config = dict(
    d_expert=32,
    activation='swiglu',
    router_score='sigmoid',
    normalize_top_k=True,
    balance_bias=True,
    router_cosine_scale=10.0,
    init_std_router=0.00731,
    norm='rmsnorm',
    norm_eps=1e-06,
    lr=0.00765,
    batch_tokens=[32768, 65536, 131072],
    dataset='wikipedia_en',
)
Below are experts of layer 5 (counted from 0) of a mixture-of-experts language model. Rows are named router (the router's row for the expert), gate (a neuron's input weights, with its number), up (a neuron's input weights, with its number) and show model dimensions 0-255. Each number is 128 + 24 x the weight over its row's rms, rounded and kept within 0 to 255. Numbers have three digits each.
Before each expert's rows: a language model's description of what the expert responds to; "mostly gets" lists some tokens that are sent to it at least half of the time. This comes from a sample of Wikipedia text that the model never trained on.

# expert 29
It responds to: Spaces before numbers. Spaces, pipes, dashes and short words just before numbers, dates or table cells, e.g. Thailand 2023, Seeded 15th, early 1866.
mostly gets: " – ", " on ", " ", " District ", " from ", "On "
router:168132150124160114102120133094177146120134151135174145130149150112118129171137146131103090127120124135176113137105138100118080142131108124142116158104099146175122133144138140102137090200124092136132067114120137097126140121153115090133124151126110112161141093091138140106113122120127150117059114110087141122141138123123200113107127085108117166117110118142096136137097115167136114134123092141148164166150134123141112118125152125155149124141110101105131147142123087099102084130136117142097134154148110060144155144109127098116074120133137139141108141145137103119134121148156145087118163129096132108108132084090125143108095123129116101157166144170150130070121144116138087118140107122101123094149133100084101127166096102094095088099138112102115094115145126095118112149135101
gate0:120149127131091120140105140112114161115133120146160138105135097142105110168106100114115151125134160147111125109113113117085088162157129092134128099132179170137158139150127133104130151149137111140154138179160105104135129181104113095133122117111064111154069140099120095135112141102109120174121120133147136136172135100120120123106141143149154176108105141136126140167070106114095111123120130178156117119144105111148150117124080151142154146144143124150168135143107116139142121140114153123107166109115079144102145142116153113105121098130108127144176155125114175126112088095146159101147122099094084128094122124096154120096133116085116093144153122160149165131120107101129102105150140168135175123137149138141130158154165141118093110064153166111192103107113102131127124124150112
up0:114119124139166133130139118150129092139109115108098119163125154098102143138127095148139122133130112140136142150130153113108129109081131165113103110138080132177106135103115158136112130143115132142119134124131184090166106095128140172119109146121135113123143104133138124133145145138122100082139137109159120123092097116116112156201104111134101096155139080159148116092163155130144145113140151097128111133131149168078081155170121103120089102150162142140087131103181141147096133077140081122159115112170159169152125138116127161119109111145135151116096131165119148122106151136112064099142165162141135159106121118109124121167160107135161172111106103137096103169108132133156130155142132115081106118134114120104173148106149097108118123200167082123113122138110153128134117125127132

# expert 18
It responds to: Spaced punctuation before numbers. Space-led punctuation and prepositions such as (, |, comma, semicolon, in, On, usually followed by a year or figure, in tables, lists and dates.
mostly gets: " (", " in ", ", ", ") | ", " In ", " |  | "
router:132134187134186131138115151125150148125166165153160145130136124118098147196148162114111095121143145111177125151122132152125088126097107090163128103140113125142127137111106147121159129145149108147136064126099158109143130082095090122149157125134153097134108119070168134102104133099146108150071101122123130135128174109138151136086130084149096132117074100130120138136124141144143123142136092145135187162149118115172145119116123140140136092105140125114140135112138099086091115139119097141107098177146102075149100145138176098149098131138150158126127109155137147124155109146143143088122161127093158133095141129118118149134103100134073102150172129116106107140113099164137118150154130095125128125174123107130148117149126087094122095105146134090143140148117137137094131117146135
gate0:155143093124113136168147099138143169168111098126091122164134132132174153140094117111118084139113135135104162107125149080164125109111152101151134102153089101172147124126094144127130147115081154134101142119104144150089124182112141087138103113147123130138130132196079135121148108172110106121142151138131121125126137120118135169143068113168147104137134095078134094119164116149149152132086092147093092123097086128118097164080123130047127172102115144123121122111108107137127097146103097119132133102140139133148134129157134104095129129130097135111128089105137158127133156092134112125153094099131132095142138142134088138125127115138101158156173123138128107112126112100116154134147103160153168136114154146141146142107145121145131112141100133145073152109078138164105125144094116
up0:144130118125128143159131109127131162108152110123101110111162143120157136126136145103136110160158095097135128112135138101098115105098118138164144118136099142160107125108067171128130172105104115114120118130098159173134114122112168128156108135136117114152132171152128161078177150126120134113130159128079109147116130089134147164149109083152122125203143083083146117140121146139158163121107115159106096149114128147169101163043113120081136138134140136162127078092134137118140095147108056166145129100153120122125120153140137135105091149119124110125119089129125114123141168114141126128123127116093146108127102147133126162116124116156109108156167106117134099128137136127146165131173094124169175071123128123139145130112106133132154139127100084135076144128105135140109176120114134

# expert 36
It responds to: Articles and nationality adjectives. The word the and phrases like of the, in the, The, 's, plus nationality or language adjectives such as Japanese, Italian, Bengali before nouns.
mostly gets: " the", " of the", "The", " in the", ", the", " to the"
router:130134138129141178132148150130137156107150146152114135113145110143090122197163198140116103116158134136167142105121134120127126165145173157158126154131123106138118120121119141136115127124130134134100114127111166126124104118160102100125154180151098101166120107097151081088102114132122122126104105145093114102115186072166121134132115120158129154124121145099100149134128083135155144117114091133128156170146157105156112115103122120141123110124092130124153120114172112114140091156118118112147099117166099101130148135098134119126099089119096124122156118149136106122122075138136143083091144116126145091114092127087089126165162106186112118129136106176150144079089163152163111104107114088106161097121114125138117144129108130102129129104184100145097139118087098125114105158165150
gate0:148117118146151109133104157154109106115129130140104128088129153128114084152142096113168168119145122129151117122134152161133115138115127110136175162141133116123144121152176123103113177168094144134129149109121126150156126076109156142130137119102118105108112087109135125113099140105134199105085109139137142122123135124150127149119133135154072123137112163162147110146080076136105134128095114087123180117109127075141117197101135108107114125126090118154139106131069140132108118128151102143125105096125100121133164156088129093133096116069167103170117158154080090155114100131128116131159129155122161113105139103129114157144155090117124118171112124153111130114134155118107125096151104128131129106109116128157095147167111138111135036128129130139090132140090110148123124104126126
up0:134137117127101126088172123139126177142175124147151133158122152115125123109150107133117128131138151099146131105110156081147116133140111135119075139144128113119081092171098148110149123102133148137153107131146118114151096165150153150148165147149111154128117142157120101130138157123163089098105130129116165117128129119105135085132105119143162085105138157097083132125128170113129135085128139154135103143110136113085138116150149143126145130124120138196172153093118142150158034101141160133122169123131129111157161119153138160119130172146149140087120131128138126088120148130133124125136152122094110082131082126089105121127141137184136084092178140084156106134151121103122113133104130119173144132159139125115086098159119127103154133110119081165155126081115124119164104156099125

# expert 9
It responds to: Adjectives and adjective suffixes. Adjectives and adjective-forming pieces such as National, local, public, American, human, -ical, -al, often after "of the" or "and".
mostly gets: " National", "ical", " local", " public", " new", " national"
router:076117095125184119140131110126165147115137136088148143111107111153127106170143127138121103076129165132134146128139132101081113175107150112155097147128115132148139116106140143135117087123118146153121097151126145067131108115143117108108134152131122101145144121100117127101145105129104087153105190115135142085111174095163143163066113119170110159121112104106113109127137117148160138120132116133103160179156153101156086139094141132131108120161074112137153142128140128123165090135111129112156099122137109067146146138138149143121105166127099115151166114103158140138134088154101120079108124143088098110093102080111120146167146103144128097112151148148109143105112128163143077087110138135130112131126103138114113111146107126128141109085133126108071109108113127125093146158157112
gate0:135145150136140105107087130171132106154135135159116110137168171100155154150154123104080129125120149108145117105104159116136113088120150107153150114141074102119155143097118147123142167138121141133127102113124114156175141117118104117098124109131097143128087135140144089149118173128133132123120128139133121087116117166108089097135141163151131124117148149126109111110127103125093072137135111146069146153126130095154101072158136157124137108102122146133135094089169134126131098148126135094105125115142138115116100139118130135148104184152124107139146127096143098187146154129105086132105100148142120140170105076119170099169105102127153113170156171150179112084107132142173127136139169118141173114087081070133129149112119153123112137135148113133104108105153167099109114106113142
up0:135137134153134145144126138108182105103178119093177183146085124155125122115125146157150103126147116131138155133163134126107104155134096120118126165145165161144106122162082109158102106120142096123135151149152132102093122133105125104141125196139165126149139134133125137134128116100121096147132135138115150144152105114115139140141144136099150138105119104088164125149158131192143170101158130187159162120163110153109170160082152129166105155143123124126130127136106131105128136162131133170177104183105116151095164130150100134092140125098156122116150118146106107113152109091120152111135167102105107141086138177157130145104101096091124114118090143129078152144148148135096099136163124178142149131143109152135118114107140111106101107112106115119169146097109161169152119119135112

# expert 53
It responds to: Punctuation between numbers. Dashes, hyphens, commas and pipes between digits in scores, ISBNs, coordinates, year ranges and tables, e.g. 45–36–1, 25,047.
mostly gets: "% | ", "–", " / (", " | −", " (aged ", " | ."
router:115125121137132169162124085122189139087143140093148177134132124097135163160131120137100121118124156134193138127130128132121099125126124155132160115106094142147103117138130135117147105121151097168137074124146186134130113122113138137130137156123107083131139113073134119084134157079160110122074133137124132076121131129137171145102152115153095148125112131144091118135145160154111123129134098136146154146151134124135145128131143133145152110120145132103136137147122102079110102128140086159133109161125098078144136142112170094142085094149105135154147143150163122140144102151096118074092125135114148107093127103106111138135089094142104107172139133146107126095075137169141116132121115098087123109131104127086174110146086104129112072075149113114127094133109132092115103117174136
gate0:144116150125118169128119141155141113141120118110104189144180143160070080099113127115116156092165091146107152111143102096109078131120124107154146105094083130103166090119094127187120118143114111098070140166115134117129145103137141135124170111099112130131141103112091130117105167113130135134083142110130132163140111063148149143122128111124142105139096126129151144126129134141117141107138107135120155132122138104139152114142170084114130121127113124112128129134135117102116077162132081130075135108102069083133109114104132114105109130157111136164124180140109102132150147101136149109104114129110123079142140128094126138079120104118093101082097116109137132096108157163152124142150097145133130117132111129140147121103138129102150085118083114111091149102123088156119176145122079
up0:123129132127122096102147120131108157080140125096139129085069135104182128137123103099151158145153124126170090102125171138109130161133117137125128129134149123140109168149115175117100138077152118167164127129123139118113070164121146132115122157130104101174113118125121160113157119113132148158175146183152108111118117151129158138123148148200134163140146173132127092138129141127127149162119153141133087168113168141102143102165145138124141134098133131128116165097125121137125142130120164135103119174180155104169099093135125131147170141087144089139159120145175141113105150120134111093111162128131165115139115128148150090174123122156122169144135156115104133139090118168121162107130175106110139153139086081134107146102134124137094130105138145113172109168135145126123129149120100

# expert 28
It responds to: Periods and regional adjectives. Time and region words after in the, from the, during the, such as early, mid, Late, Middle Ages, American, Soviet, Arab.
mostly gets: " early", " during the", " American", " Arab", " end of the", " In the"
router:110147144121178146128147177131151141116128169131107140105132130129119159186114163091137116117125119118134129120097112103120109140102117131181124126114106085152093118085128148099129133143166101161131066140128174094139128105143117110134122174133112075146139119082151144087107114110111151124114160091117164067157151118159142135124147127142136157119142124141109131127132125138151075144136122124168140123143162088154123114120157144117135141124087123089153120124168123134107096119144122147137136166154110126139148110116191107125105108115122136139160155168130111168116082105105102101105103090148102107084087107112111123175153136144083117142166147194134114097104123169164095131119111058091133124108127134144140137129119111089120115087148107114120123111149137108141137132134147
gate0:109140120127095119124124185154093113119117143145091148080113151163152116137115137117140132138132137167136065111111146104115116100106142134096115119069151119096121142111130109138146127136134133103124108124122121146108142140167180154105128093148107123181129154148114151117095144131118115136153101143108139123152102126164136121076159145149086158143070142160123108156109167126120147156138125119159109134119166102110183155145162142111149126096097112122105092162142138094162139098155089125132123170110126124140098120124127139143130161144215125160130124134156079116171135131146109131078101137117133141151153102102113155091122129084139121144102124131147125106139088132114103151101123115110110085098103078146111123126129157156172080097131122154124150103134146145147175132096153
up0:084157165109162072114139170161091106112159125142114141096133119119180151132119165125105135112115147122104124137121130105152139137131154103133122104115113143117107124124147095155145100137147113110148106110086136147107129138166102182119114078143102102124138114148144135111046115153120141098123086142084117148111126118138169126087178133144114093093092116138122149163137171138136135105144130096160115146151156147173126096111154183117132141140103121139121130170135149144140148108113120123125132154123122122116124129129130089140156137171151122140080105129132127168112136118162111106142142181070134161156122134114172165129114174106127104102088174119085146135150136144175112162135138092123090131165126126125102121169124169148104110093147142147165139128142164112112141142128154

# expert 8
It responds to: Verb and noun stems. Word stems of verbs and nouns that are awaiting a suffix like -ing/-ed/-s, such as design, attack, g-room-ing, acclaim-ed.
mostly gets: " design", " support", " track", " attack", "ank", " own"
router:166151148143133168144131133110125104076144149143159153119154135092099095169078117113155061103130158114222161108110123105153119119122121106110144142101113128163144117114113127107131123147121163159111081129133167105110102105142100116095127153156125107159097123104189156112123112125127112149114165090117124117175141089138124124116163104168119138168101142129102091122191104126155147103115097162127148110142122111163101149138152101156118124088115159143149159129128144108142107140121117137081179156171111109110147116145145138095101109112101143127111116141125103131146089143099105088096124150091155127083140137132124113155110162158110135108126132113105111097112124140116099132133120113136164118162085114129179110131146094103113143128102141143128131090140115122140102110130146
gate0:146146133118126152122090119085155143102109133142130137123127122083105192130080116097144132146168137136118163116103151100127114095126123146117150123132124089137147124096145111147133168106141125142121127160079122098112171116136106110141093149105139108129128136158123121149155173117142155138096172114097156151090175134103123147120136157166131098110110121078132159108117123153142092108128139165075105157145113117133156149160144156089138132162140127148147109113156116104109135156109138071142125130104099089083150103112178135099130146133121121120168130123125163102123085144138096121124160149110142085186097085110109117150128140129146110117114133118123146089086168168123121131137144091118131088086160167117162146098124101126142161142133091149157110075157102169143133140149134
up0:072158135124138124172086094125133094091104104123116131130160114109095136116117140178148159105152102123129137156111102108128164122172129111091155081147158078097133115097144105105149124135144090128110107177134084137112147112153146179154116148166114138145118115171135127149145132131143101088094178125139144137158149135109143117109147172134130101125129167138164156148134106126129111127094139106118127180140106122098130132121119147117125153096131143176130130118095140120155131152123128081173128129121108115134175136130100100181123093119110129123133102162100104083118120145108063089156098157088143101120129091135129132170095160123164114117118093087099157142079102139126141120123110120121155152157107143132132120114150131138150150153154123119128104113135092171119159154116165

# expert 30
It responds to: Counting words. Number and quantity words before time or count nouns, such as two years, one year, three, several, first, often after for or a.
mostly gets: " two", " one", " three", " s", " all", " four"
router:130157114128136132144102149146142117094155158100120134092118100127128142156120141090108108110130120147159130121092117128126107149112151145144102131123106140157135145103131169132105086149126105139118057132137157129114122106126136069128103157148130135154117119118116160098164116144131163112096143151132137094131155121134140161106136096077112136136092120104111152106147144153144101076087123147154137164133165157157133141148144141123155112144090167127136130131149084103119077106106139131091103139110122070119111162109156103103105143157141100163145158136153163151149091083097145099111156083156109082118140101111115156108084128146094139145137150148117151093102135144138091131131136116066172111129107112177138113149121103096139080099160074118092098142138116135135122131175148
gate0:125156079108091122140109161126120169138147133183124106117125094148162125104178131150108111113150141172117117082118129116100102140094144085121122151164158133105114105123114116152157105122111118117143129147139157109085106127101081152146113106091117169105145123140081145097132132165150146120142112102121122129157133097154151133150088142083115143152079203153177116117124092120109127126122129158118106086116108127116117099152119177137122146106109109120144133127150088144147135153157109125156084151151138121134127146095100132121152132136137122135136081140142110170183134101134122060115103109163126104148164140090151167123112135141114128130130151149135140153147149109140081097151100123111150110116175103143095110081138161126086120146148111099105151124108137171149137134166134
up0:161109132112133140146142122128122090156116103100108134191155120165128127131146123095156115136095159086167154184152136090158114148133111165099153133100127137098135127180143147103111125130161181143133111092107113100153131156112122078127144130146127135128099119089156120128123151069105136154120177145104121109110133148131125110119137147165127095136135125119117128143164122106115169124114161104134113112124162127145132160113162144121089133142136120129150141163118136154123167068091104177144129134101115134093130116147105131122139129133120120112136132143128138133125146153104147171160134079074143148116086124166108104157167076187136100116092151118106115126106101134099166113101139078121088131151087108101162146169133095179124156117128165158132130105122130102104114119147132